From a checkpoint of a small mixture-of-experts model trained on Wikipedia: 96 SwiGLU neurons an expert.
Below are experts of layer 8 (counted from 0) of a mixture-of-experts language model. Rows are named router (the router's row for the expert) and show model dimensions 0-95. Each number is 200 + 40 x the weight over its row's rms, rounded and kept within 0 to 999.
Before each expert's rows: "comes before" lists some tokens at least twice as common just after its tokens as in all text. This comes from a sample of Wikipedia text that the model never trained on. Tokens count by the router's weight.

# expert 30
comes before: " |", "3", "2", "4", "5", "1"
router,143,158,227,217,140,196,226,199,222,146,182,243,174,216,147,192,219,191,213,174,240,164,166,205,250,219,231,263,212,175,124,252,160,252,213,188,180,160,155,205,220,170,180,166,249,256,183,190,262,274,240,175,229,196,234,228,133,167,130,195,244,268,167,198,274,199,212,237,202,196,162,215,144,308,261,166,169,289,152,226,213,131,177,202,242,176,164,247,142,176,248,231,222,201,245,213

# expert 65
comes before: " of", " and", " in", " were", " are", " to"
router,210,214,167,252,216,176,246,177,223,142,220,102,182,226,158,141,223,241,234,290,222,151,227,210,243,217,229,205,210,158,207,246,145,244,244,128,212,258,140,183,210,170,162,186,213,223,217,267,185,249,171,187,219,194,309,160,178,197,170,227,246,254,151,219,237,182,200,198,229,173,181,145,134,169,193,252,115,199,170,151,180,119,195,184,173,172,248,221,178,240,257,190,186,203,276,186

# expert 67
comes before: "ed", "ing", "es", "or", " to", "e,"
router,105,180,142,266,163,176,287,157,238,195,260,198,130,166,136,208,224,197,178,242,195,131,157,244,243,171,195,159,194,225,162,220,188,261,255,202,220,171,161,168,258,124,173,232,247,254,170,231,190,236,222,205,288,213,232,191,137,207,169,239,233,230,120,137,191,154,196,214,248,151,169,195,111,200,210,244,192,209,173,226,219,159,198,268,225,191,149,215,182,221,243,202,196,194,199,179

# expert 51
comes before: " the", " a", " his", " its", " their", " this"
router,170,147,166,214,147,215,246,145,229,196,175,146,117,178,133,215,217,245,190,250,235,197,180,226,197,193,179,221,249,229,164,209,152,174,241,264,265,218,238,229,223,163,229,206,267,256,176,283,218,258,197,195,257,228,214,217,135,186,177,257,225,307,125,193,176,164,186,249,180,171,186,212,112,239,252,212,153,220,223,263,139,198,223,199,171,153,230,229,206,183,131,200,180,142,220,203

# expert 23
comes before: " be", " the", " not", " have", " take", " make"
router,174,207,225,262,180,227,233,168,202,140,217,128,156,190,201,236,198,219,196,252,241,130,225,184,251,260,169,212,146,194,199,179,197,262,285,185,297,246,168,121,240,126,221,218,214,168,185,200,145,267,202,174,207,278,203,218,142,241,195,185,245,215,160,227,292,203,205,164,232,170,174,178,196,279,256,215,222,215,215,250,208,200,233,260,282,169,176,172,160,218,219,211,160,159,247,191

# expert 22
comes before: " of", " and", " in", "\"", " are", " were"
router,172,224,129,260,213,179,255,177,209,170,157,197,118,188,143,223,246,246,191,231,192,202,217,213,242,201,180,160,207,231,174,261,206,196,230,169,200,253,179,129,265,193,215,172,210,223,227,312,238,267,239,209,222,174,262,167,218,168,125,181,232,265,179,258,244,155,193,172,200,202,185,207,128,166,264,282,174,288,128,161,174,185,188,189,194,174,248,239,132,218,228,181,194,229,216,233

# expert 68
comes before: " by", " with", " to", " in", " by:", " and"
router,149,176,128,219,119,174,189,206,231,259,220,195,152,218,125,235,216,245,223,213,163,218,228,200,236,205,216,170,273,211,165,214,189,237,233,211,210,190,147,222,208,141,204,228,262,239,175,296,122,280,209,189,223,271,206,173,160,184,172,282,188,266,216,159,230,84,158,210,207,138,218,216,215,198,240,259,128,186,180,177,160,155,258,225,204,164,208,199,151,188,255,180,220,208,197,212

# expert 72
comes before: " to", " by", " in", " on", " a", " the"
router,174,142,138,232,156,226,218,138,192,232,231,206,172,227,178,191,179,212,212,250,235,109,145,295,191,180,129,136,254,191,163,223,219,181,218,158,231,207,163,198,181,185,174,224,189,221,176,242,115,243,198,237,238,260,250,137,145,256,202,260,223,198,167,234,200,159,202,202,231,155,187,162,252,240,200,248,152,176,122,160,147,124,175,230,210,241,189,240,182,187,283,200,204,138,243,208

# expert 59
comes before: " |", "y", " School,", "ia,", "}", ","
router,141,152,151,256,170,155,267,166,229,179,225,167,137,176,146,195,233,255,230,253,198,119,209,252,252,235,226,140,173,209,179,221,183,272,253,208,179,179,187,187,236,143,191,251,283,231,160,238,214,280,221,183,276,217,227,197,134,184,165,226,248,256,116,162,201,185,184,205,247,170,167,194,142,239,222,272,164,210,191,238,180,172,161,244,232,156,181,261,198,223,205,181,235,223,230,174

# expert 89
comes before: "\n", " The", " ", " T", " Nominated", " *"
router,165,171,155,239,152,155,257,159,258,205,224,179,171,139,143,205,234,247,204,260,234,122,175,249,274,216,209,123,181,212,187,235,228,276,263,203,227,200,164,189,257,175,204,237,241,239,187,244,229,249,242,204,271,178,240,222,133,222,170,227,218,241,125,146,216,185,174,198,246,161,218,144,116,235,220,233,168,219,183,201,212,144,214,295,178,155,175,253,203,195,226,171,201,224,234,168

# expert 46
comes before: " in", " on", " of", " the", " to", " a"
router,170,140,125,249,126,170,258,179,207,238,238,184,191,198,150,169,231,216,236,274,266,150,152,248,227,207,172,157,216,195,190,239,162,248,185,203,218,195,205,176,217,197,212,280,212,247,161,220,187,310,189,196,234,197,264,212,167,147,188,224,210,283,208,230,185,157,223,168,201,153,182,141,170,264,198,290,165,261,170,203,195,100,172,191,222,184,237,262,150,182,175,165,228,188,239,187

# expert 91
comes before: "\n", " ", " —", " The", " $", " W"
router,171,147,215,206,114,199,209,151,172,141,143,174,208,133,238,232,212,246,227,267,171,157,186,254,210,234,151,134,229,279,214,253,223,241,281,210,219,194,152,242,219,164,212,191,272,239,218,241,199,228,168,238,189,179,221,159,164,255,169,246,180,217,149,138,301,174,202,157,245,178,212,172,139,271,231,232,181,228,186,179,203,139,225,296,205,202,153,223,220,186,168,186,185,208,219,161

# expert 93
comes before: " ", "\n", " 1", " Candidate", " Nominated", " Date"
router,185,182,182,234,125,188,224,190,271,171,140,183,194,157,227,260,207,225,229,260,186,175,167,308,195,219,227,153,181,280,169,260,251,254,194,199,241,304,156,203,244,178,227,187,181,221,207,248,181,281,223,214,168,179,297,176,224,215,146,167,276,236,211,168,215,162,181,276,215,235,206,205,183,233,252,240,131,178,211,187,156,192,205,261,218,193,192,233,203,179,233,229,151,170,227,256